config = dict(
    experts_per_token=1,
    d_shared_expert=0,
    init_std_router=0.00676,
    lr_router=0.00126,
    n_kv_head=8,
    head_dim=64,
    norm_eps=1e-05,
    optimizer='muon_variant',
    grad_clip=0.5,
    train_tokens=352700000,
)
Below are experts of layer 8 (counted from 0) of a mixture-of-experts language model. Rows are named down (a neuron's output weights, with its number) and show model dimensions 0-255. Each number is 128 + 32 x the weight over its row's rms, rounded and kept within 0 to 255. Numbers have three digits each.
Before each expert's rows: a language model's description of what the expert responds to. This comes from a sample of Wikipedia text that the model never trained on.

# expert 13
Articles a, an, the and determiners like this, his, plus list-item hyphens that open infobox lines such as Length or Status.
down0:137163107135147100145092107087125088216145096165117158131192154190141158130136102080128126131206086068104105125164127175150170108148034152158122125175098079113139111084166113134136130084130128103157138149144150180089105170112160187095146142176116114130126147166075137138166121092133098131084141138087066123114130162162144150121122159114156164103100181116077109172130131127157148150197130097177145139088148100120076118132138119167130105095159139087102136192119069099135147151127109169149047138121121099163127162099130129126157209111191118092153095072122142076114116088149048203154107194160112120102154104123161124098141108133108087186126161172107179130109123098113095148109159184134099127114177142126137115199115090086134140089117139090147113082132113171152187105123085
down1:129146140189137114095161115198203127192180103152132102093119171125163162122092118104106099110179118174153106125136135152132132141176084102175153161162067145108191123071110108095152172152123156124089096080162154149177174098079121164201103157125102097165147151136188126068132160132085170143107036122128092106165143162196158185132126170137142191221080184135146131087175194129239088176146073133098144090101138101136094148116163147183136097138130136140144155160084125103136104109122107171105093094109104176087152167116099100169150121186138121096143146148102088150091125139094112101091137136150121166164095131165118096120166139113119123170113135128121162106133122131155073125115105138122141125136092145142123132090139205137161120088129149153156160140113173119118108121108115

# expert 7
Romanized Chinese, Japanese and Korean name syllables and raw CJK or Thai byte pieces, such as Hong, Zhang Qian, Hye-jin.
down0:166095102168175166110205142142091099146142130073123145162137155143113108100097144132168127118127104157105114132128196092117090155129162139084126115092083158177123128076153147111087061105168111110085157215167169102118141060205188146129178169127117104107075145104141186116186146164133162144129134191139127091105085097191153181135126145073085115110161120129127122121160116127081089127096138097136175117162144115119127151119170128101113111208089145148127103136167166084140157108082170121111121113164051122118135084061140135104119127165149184126134148132131164186174117184082134113184129198091103177126158135092174117102146075121160118117136131147147172112099122105119109123108144148145123105129102204128133102193106142121145087134121089122159067068176173108099144180160127
down1:159102096128121110100104141084189066146120088093154105124109085114099104129148144073113175140099093144106129132074126089099116100134171135134166116046113162191139178119096152129138077181084136154150112102172094102142123097153111155128159075158127091057099192145086145156130186137155133101129126163136058073181100098116115069138186116135117138143120084135194116113186074123105112202217165103166136108129140146102124135157144171118124129120135146130131114109107119076148121114083165139147125101144113108168095066136080133218187165086154129110115135153097137112156109092193114102122160157056148144093091138186113146180140185125132088116136098098169149121106058122132143072143086132122093159114120153128073149144115126144138102091118055109085131079116142142141128066099099

# expert 9
The preposition "on" in dates, review scores and averages, plus table pipes, row separators and infobox labels like Date of birth.
down0:137117121117127112123167132124117106138080206144141114124148147132147155147164131141161081108099124127159155174123097117133084108089151106146154051077100129126096102097068184141118079135116123118152039089117172107168130156141111135119139138104172076145166119127188204175120102047145109125110123183074118116095201118105109111173154152182135139139133149163164108146133193124033116112097122137163102120131165128167128100086032134099112134163162146170137136120193088141133129180149083098164096109111176107106118135147179134160127073151115143135123124116126125113174168169109033142149109103085123151153138141119121153129142167113081129160128138109153181122179154130177123160204200061123116138181084140162154144124089137103166173122087133114109083145118161082060152142152136
down1:166138115103167079116115126174151091110164116123146164095084187155140140103096181138162137110140158132120183134117096134117136206144165102191155135195131134140095033092085141098101128126144151153133108139141137097100101087198113073194143095140135168109169118092095148158137099138151109135124160122115135145123126161107181077070122181134140092115128125166125085106206145137146186157114113104141119055185131167073112123105124075105094121133104111181087052108083089169180104087150150109148125172095111136171130164124082175110130204133133164177131130106150099145139068115109177137082067146115154189088102141126158091120117103067152086110112139103108146135132055195127156186112152150083083120060119115115110117153079141143147171135115153121166146117126146120127137097140180

# expert 21
Last digit or suffix completing a year, such as 197-6, 201-1, 1970-s; also the punctuation right after it.
down0:092129127191086116154112071111125115110090152163132185171136151094146145106129183156142151110199126089123187188085143138144139080158100059062132146098114138114104152137150116141154129097146123085114126121174141123134113165137112176162121112092163107116147100093132085188173110098141134064145112179179140061108071168088062138144141146113118095140152155178088133089139111112188137136130159088148134138170141117108090082080100196109153114099135154137113155106091127148108121082104091164148127155069086167169130174145147129088129112083136097173137165117129172106129100136088129140098110117097084165144053131122101085105156154070135119097111096141098104128159150162090102143184123149053105057139136060123078139114117138131098103107126145120099137180102121044177085103079219
down1:157133132065129155131149087121179126142058108170146155094131122084198115139129108120147108153190097132157102182111196128138131058128137116161176135165099102191178137106110136134178126094117160103166141127117100162132132130134129137115161148136143168098073121107147087171112152117084163137136108170121114160202129120109102122129112165128136114141110134077174108072139137119140132123197158105100138180137056149138114091149079112126171102111141207092155120202086117153143113151196105158179112120123128106156157138150175117203134137164145004051109163131141070184100141159139128157083143085114130161117114155121101203130104148136088134124080113095124115094119108121107102135099166202141103105112150109099117140116180161070107168143063066160135086112098112162159104125117109

# expert 0
Inner pieces of common English words split into subwords, such as merc-en-aries, ob-it-uary, dram-at-ist, symm-et-rical.
down0:108094112123156089105153147148138090131105147116124142089113139129160180130132098126121163081145101137090196171052162136119123211071133103156185123131147120111100145141155119103181143135152135106089146101093120174118152075123146103118163131118102144153129177131221137150143082098137135166149132108099138102137199117145049105121107129122107126076087156152093117120197116110137118131172176142104080102127176163093132076116173114127116163124125147127102165141159159091130126098215128195180116127089115131130109121170046141146075146134058129138132118143153148123081146072136139115119137112147109108097064128121094102109126136121095095132087142123124142134125149134078150239065117121135137064117136140111146070205137172127137199152086133049157151120179107059167073154094111
down1:132114153137017168177100072143117116133117123154152151178097112139148099129088111088183136102094176107068081144160149117139120124143193112163117112163143099144131110069095137100117139144147146121108042125140126115126092111109121193168112140113139132169077107118120140139160141133132070125116115171125129114126128133123189088065182115076137101101079128152113139129093119165122194131080089112124105128112134123137100098056166160173146094151156125088156111099097166121130177173089053105143159114134139132101149130121118089043105153129043124144071154165123108115167110141127110127091161128130111128138125071105136139132093104112027150133109172066145130086169166079151120118118181199104166131121163129042126079162132119115122184157119101186061165150125165120081163109143140

# expert 27
Short numbers in sports tables, scores, rankings and counts, such as 17th overall, 6–1, 18 games.
down0:123107132172095140124069133134125087121136144155131145137120128115206116097137126065149138128112099155161104121106120133154192128098099114104106129155139149159103205098166107118105108136101108159160164111140072174114147117161162104054151118129135122133115177127117171155148114077090121091132081143150150147172102163118051147164123170115188133156169136104169129094094124128056168105105101181169061130136141118109107162104129137132165196169130081061115121087126155102112131130146200156086179118180113140090148145136123168123156163113178138189147120174169177140163108085149194147127180128172133147088126100184128093076125073105154166165160086167088133143118058116158181122082116082119184140155092113146059110109170184139154116178085094102152067076127117118148143130160182
down1:127100159079137134106098115134158170110115140136121136128107069186146147140152121109198160107136099160179137128166156055151186113208118105102104146123124093139056136099181061093146075155119112098166147147108093166115110118127141137169062135135103153153145142082113175127144112096153118096097094113142113169180122116110119169105110170131129068108135135156161120144077089110132108154101160191148122124168117146078100117105174125138124123117119132158114131163131088074200043130145150149123128127123139072112155067174093141200154157141105174080093167151126158138143101178179098227176156089125139099150123139145107126109129076126133128100132129081185110102101116058141111106164197090152120133142149096125104125097181123123211168145103162172141125124071073086157185151171138

# expert 6
Determiners and quantity words opening a noun phrase after a verb or preposition, such as the, some, these, many, several, his.
down0:107110161138125133077175130146090127144162105132166138124104106118086130127114156111125121131178114130164142075152182156157124162089088096102111139153174147126106093130114147132189127056193113163112144067125150137131145107121114114097165155114133121123120112189146084107125098193141117106163091138129135155091094164140166145095103125109077109152132160114132121067159134186108120113171157139192149163183119069095101090127157058184108130142142120148148109147154152117213104105159153102164042086132064088082186137068072159077132139095097122104129084181166074126093146077137132100199117113146147070119101129158159107139131125175037107042137175124098111084150123111159136131190169109201154168112123125126107134097176131163116077157130088098137136173077129108111137126123156
down1:101152100173105104136129142117132137128155096153147141149131154116144138165242128125107099116138177112129118080144173189141113156104086132086090156107200126115180074129155129097130192096107110165102118103173065114149169104115154091144146099119076126138167155123178115147183161130165107068137124137134143140075122077073119120111224116104101096145102137126065125125158110125180113140150128106135083109163156098118094196186051153150145190104143083109114113111138167147128164191137103098091146128169145111154112188107149125050029121129110119182145230158101150115131155170118135172084091108130133112095098144125122115186121114176129135167108112097136141129134153179066123176171160118067101144111132158135097135114152133109139142132146128181103151178108114084128151164129090

# expert 22
Nouns and adjectives right after a, an or the, especially family and role words like father, sister, member, title, first.
down0:139154068128137080193146126088154153099103116128194066168105112100121144076193156169150097058138140120129099141173120127125177158122082129111114141144142190161133150145186160154168082054162153179101121171092147199100083119068069095131158135118089100144135166125146124153090096107149146172061128202135103124147129110075174151179142185070081198135157135116101114153041153132110062133121122211118162158121147108091103077152093177132087160167120100072145104145049114141149114172139170113101103100127143145144145135125094171150117159176136107116095129165108173160150179106089135183129065087131161149163133143097156132176092102111129135092131096128123132123151110117157108104156135162119120129131144157170151100205133122150149111129143117094118106144141134144082141133105136
down1:132153083157220122148200142116098096089095115146120169146105131087147119139155081156127155142051159142116171134130160084109128114145156109073108174139094169151148111139040061148103113171107118117124165195108083117077176075091086119125127164096112124083125124119152086104096100100109144151116206109146143139127123160111115095187086108152139078152154131099156135095118099094059160111137160158121158126102074116137142097120114129149101164164076160093117060129176100104155149087116126117103063121131147087099190102182127199160084106104163093186132149086109127139122100124131115144132126140080151144106142033151112072157157140094117160173122185114142153101155141149083156121115131107119118114187108078110155188117114194080124190144121122095105125137053134129121110147121170

# expert 8
Word pieces inside non-English personal and place names, often Czech, Spanish or French, such as Zíb, Jeanjean, Příbram, -ová.
down0:132178127100195151123100112149128170116188157179123098151103188174183093101175122167196146042124124099182111132183137121164149130094116120139161108132115158093115087117103125101121129160082169161142154139114132159109075154058117138129089135107165102183182161161132093144144149141115152171174104172136110101181144116189086121165167169111079104130133138146160129160160175112067082132143058119076086113153092088083141087168133099098141064156126134119162078152087125078142086146047122089193112109160210139099119134158106151169041146173145108150087062131056115147170155146105141113156117092107086118141117107102110171172075116116095133140143151101132120113120125179180127103148087123130100142125133106157136132143122136071117100168171115116167146091122152120143114131151133
down1:167136084072116107165083147144110075112190106184108140117092155136138116161109091135147132221164089172158172165128147083073171156087170166123064111148139137186207110175166115100147163114119112119153099134133139138083154153131118161117170111109096102167161105077113137111163147136144137159101158100138147119100142124169144132164106184137051072049080113086080148120094139131130123109116123089152107096160150142080111119104127152116115106116132112126111127098161145153177094105182156063132156154102121146136119079162090087075122142169168115142140133161137136103187138090102135219135071129179109069130140131116153151124160150135097159148101107064150161130183163142125145151124094109087123107051142181163143171162071112052121216161129100096157136126141137100113154157127160

# expert 24
Word pieces in Indian and Bangladeshi names, places and parties, such as Bh, Singh, Jan-ata, Pargan-as; also colons after District.
down0:177104113103119091158160165143100072127097136103185178055231106139059136108071168128202103082126048129118122116089148101131128155129142142080124049153147080140126116164082169139111046098138120120180105138179155179146158159089169071149095130131122162178126139075120111151090176095152087161155166078130160168111147129133120160160100133164121116176124136143182160192123110139120150152127181109124157165117110091190079145132119129137099111119119164115111104138143133080072152141112066102129129181123113070123128117033108134154140185076133146188102130145141114144116151122108139143106083067185140132162138172115117140130141126114105142138095124113132132108160081133153124190129153141133147105116120108175139146150135174192161157154161123138191153166076117114116146162114173
down1:175114160107127157101131105149097121122131142092118182134108085195188063180173172114122169081118109084124114134132095095118116160151136153176063161123131163092113090138198116157064086141116127175142125118110131151074097124133135158167105129157144131122063169143152172113115131107142150078102155141130210096147131120141110171164148140114062124116141051059089163154196080161125164113105125152076124108165108104129081137107129121089123164081117090164156151115108223134111100114150093095137138097084143114137144195135108153130144145078132067158120166140091148134140158081071149135118141094156130145160214138124142022205135108103118147084176072146120151190109077143106168146166118161180146096168118106117151154114113118108129121110116113105095133120172121141073124143125118

# expert 2
Column headers and note words in sports and election tables, such as Team, Player, Votes, Pts, All times, Tournament.
down0:091121128123230140158130096141130166086155160094125147066094105179097162104136144163109065091173051123149113140101201095130158087118178101137169098124164195165096094119162108180151122138128119127117144043083076106140053158151126141165061120149063105170099080147091121151107107084096117101142121111181121102148182097150133117159144218178134122111113132164066090130083102146150092115167075085186140095138131098131159151102128164112131112088127142132115150109116116135171154122132134096130121147102137095125121136093195154032173146152139083137133110163128158106139134116126157140109134150141086133072151129111154150111095135105145132125148186102098121146109061110108117130069088164166161113183140146124068114172131098134162057145136118146123141155181074135129106123081093
down1:145184167108178159161150120085120167127156104146089158104158104123104106160075212084092100081156109145125054153180104147147131144070111123132147121153160110163127155096152100113145129088171092160097123123152143153092118183151150141136138147139120164139170139123120075108140161124193159139229137193092142127149114162112106161126115190129106184138132096157154141173092200132202111148158125083111051171109113108109078098145184128099120123151081138104085103065133120108158107150143142127231179104119099120150154154119110111091169140153118189145071182119129168189149112128113163170096184133093130102086133138143092164106121086199134137090172127108072125175146092163144115153139157088156144076095069103137122138159140092136131093100134128178129135170111097129123178120134136

# expert 26
Words of Wikipedia section headings right after ==, such as Demographics, Early life, History, See also, Reception, Honours.
down0:132107113131109173127139156196093096140127107152129088119079143117151103171102109117105157119157094186189084146138174110147068181161156153083116163122115128145136148079163094146099114145130164126168099136099122084126110159182177138092199147092146080189145150095126059125137170147153149158112129127087173200094155064201110089099100087093106144167184102130094116125161108163136107131147115155080149081130138157117116114115133114108122135138128094119156135177098151141114164139155104108094125161144150118124178186133062079085095081095121134176146163121178142137111075089160112128141119135101149126093096171107147090121197122111122101166113125119076157165152132086117160159163127160175160196174168157042106101104138062180097176125080130080063092173068120133087147131149124
down1:152150070080144102134147138144152107098183140145160116113121105097149100156095200110141085181113157135136155107142160161148204095155090156147074134194152147161166179092114148156161091067126086128160161125144088119145171183070119114089109136160164144134151136113075121102145161126098123093110151117085153125124103108125127126111159119084135109165129129129091089126092195089087121158173175117091127137097092154116151056141119135048185077157149138065113065137127142206072119133127102133120103119121126150148154095102136151135128124171214126143095061170084141108080144129144111132122101164095135145103133116111109129081132139125165101077095099097097111091125067121136113161122054157109142164188066119127156101153206170162093208120104105171147139147177102140189123130145079

# expert 20
Common nouns and verbs for work, services and activities after prepositions, such as services, team practice, singing, performances, released.
down0:136085117166214112127146099129118120158111148107129141115138137131161092144155104083118105077110116121059126034126113103129102090141131111137130112128104107078173111122117123109153139127122090131149052063047141152123109108155096153190139153097144135087084147136088175117078103132168177060124131088159130152105071159141162185081108123171124163135079156151131181152187086141136174117150114137163137190099153108150081173116143116131100126146196139125165168145092080164112147139102115153144122111082122083114115148172137082116125113121043101140120165114164100072126117139085079096143148156115179133157167064131158079072103155163098116163133173109133122046159119131128089171129148087150113124114065130100141117194125079078146096175120099158154165099119116111138114028120140
down1:162068136144111102171160102112085155111102115232133138148109144116146083103200131126051159150210134140197115137145100115115104156180102176100112133156110175120114105112116137107186169089129115155157187098175137192101147170178152139149145136114117128113070136181089109119127099100083158101116126117145081118154083136195139055148101151134145122106115086141109149147123126126138195084149155142126101154116218145086099158076101143137213132080140127096143158116138144126149130138111152168127146093098187140121130217134162124110142127117126119161169072133177099148105120128137135081097175090114112098089059108176114163159112118102108150162075091111159121152139161134102103146143132123105116096163131074089097135159143122115095152129089123096171180093109172082083131187167182

# expert 17
Colons, pipes, semicolons and list dashes that separate fields in infoboxes, tables and lists, such as Kingdom: or Other names:.
down0:096119107105145230172174103101079106107105149114121133129098069120117149141128092178125114113110102134221124164105089064102116140153171100162146128131124128167067132135126128114173097177117148148115190124120177184096119152078149094123116141131179074080086113151112135072118129135114129104117131094149113174164085101120113118150167094131194181160157151115114152162123137178128128106082147140153123124154123080148119130159184088164119108182127121153153146139122144133136143133104121129144086130121167097164118095136164151164087070116113152183108125131129066131152158138139147122101058086123122166131141115090183196088143115077156105089106109139149133139146176136108075080216084073099086119085154096105154105171148069163113143075148139214144160088188150127091066206125119
down1:136196156091083155161101091120153093144147120125114147126106123117124104147153129076160124090104108123146063136080156122107138173085149049137145162118119083122121119084105121171087117125144140152191102076192149142137111098083153134129109071101184153076144108087099207142072123150167068110141188101201081133156130099053144083125067139069141160120120108137133125092132174145132111111137125123144090110115140094177120136129172086087075125124130164139150072096181097076130123115146127107152127071139133159132128152109182121049128099136081080084149166129150144107180170124188161097180125106125087146121122148138119100119121112131059174085131107151143098186134163135127120149119120162160153117161107098089077168129188153146196090079165134078120139098145052102145095176097126

# expert 3
Verbs after a subject pronoun or name in plot summaries and reviews, such as tracks, sees, wrote, told, decided; also "to".
down0:106193120173069091111114179132157112188110086159150147166122115123087127179140124132098093112114136183096130153143144120143181102150109142158119078191148091120123097147099115130123142103122133136165097177103085109162072074146174141151166154093149089145101097112157148117151157116142096161141070108142129137140086056149125199076183132151098064144130183183176104103189160125096186103071118093104139149094171088150159113205173155121112135087133080123106132111114174107209127108132125125118109155139135136106167117137137108097121041122180076183132144132160124171136139179130122149101141180102118091107121142141175117066103112062123109171169126148149107102063087129117144136156143105162061170149151199137118104130148162201071107099150106128125118130167097111102145148095175
down1:123149144193109120167113141154096141124089164082144158127100120112076070173099134123165154115142160138108130159119105141214133149142113169131203161136164087126167121083091125122174171129166097184126126175083115164043112091147160126062160133048121111139114157153135143187108169164175104153110107119099117207159094131105138147151132160151159136177166120122200143149120137107105102098149153134151146114163136157159160103156123070066131059171107137108156140128099051111167133161146103112152142128125157174137087080182165101214097083166133086090163119088153116091128169091089134122141112128124133184087140086136132119099154096161117104124154175163116087114125160109124163138178059182123105069108126103092090153142133153100141067142147126148168143094158117112152078166140070

# expert 18
Commas and clause-linking conjunctions in narrative prose, such as when, while, because, However; also "time" or "day" after this.
down0:142097142156092117081151128086106078139112177096155123149068063111176197130088100149166099128124080157168115099099058177108117144134074131118116171160095135118172153192176177176108091091076111105097161080125126090133131139094113079132153111127145137171136133124134127103127129171110105121114150108137111101136146156174136080133099124122164134119154142115073161068152162152171128142114165018076089112109104081158116187123161188147135113136108100125124110090083181157137124115130126113074156146150156139111141114170081139029076114114146100152165050134139164056121162102135092125123102189133158121104146125140122170074182068146106092140114118122147180097115126067086112129144108150068121087177142098136070126150105153099104102148086138163093082088160148161093137121127084
down1:135151169132134131123161106126118107108133140085125082163145106177112148137088129104133117167126088123176123107122124114174140121147116116140118146063114082166225089171132156134115186118109107178147128129116093083069134102131090107107114208132130105146114196145075147139080168088158136110105118096122106141124089078097085174116140144155085113155175151142110109179176102195118127123137154102157110086082164128131104086143144113155138092077110121106163106083165141126182186106104178123092100137082175138078116144124167098069148117138075170185163134127115127112163103104123084198131107071082149137149152148160098108051154131127168218131104074162064093164123134104135139146126087104159108145095126177159138114134116177169089147101142238165180122111102076116099073111126141

# expert 25
Pipe separators in sports tables plus match-result verbs and prepositions in sports prose, such as won, defeating, scored, against.
down0:052111152122134126145124169094126119138112165144091146192087127153126099158128128103134176116133111131091074131092120053117136147189111154180091109087135115131073163132085152135097164112172133114080144092084083140146145125132146102112158094167099130128136145078124139178176151096190102121120154110113192119115127095111190116106238180153103126136111183099123213110066126126067109141084044159144131132105151102152157148154134120140125097162147164107093152151154109118156129173115149074128105101139119095098162111142115056214106170072139109155142082186121106081141102153118149154097172133137108170147098120142185154132087097136214125141127148150106104081104141136178128172085160102140123148122098134122121126129169146143141128159100164104080166153215161085067113098134163
down1:137099151094136144155139147155178105177207106075101052135132140116123159084171160099084135091112168122086113097133178152170054116140125165098131093111064142151175119155141073127095152153175149115117150140078095133079070186160161153084155132107180101118126145118130100123104139126132123147111148141120104151100140179092192094145150138136102123101118083101081137140118140153132072144140101109155191130070146148155114181094113160169150137121131124151113148115167127119098122079063107145160132150128104146115125106140106123198190159217168097117095057116143098100179142100143186094134075060140174105076151168165092098156094104145135155113066066125144112095144116081097154145160173118125164099143118120135177111126126168080095116082055163095088082117080115141091098089138110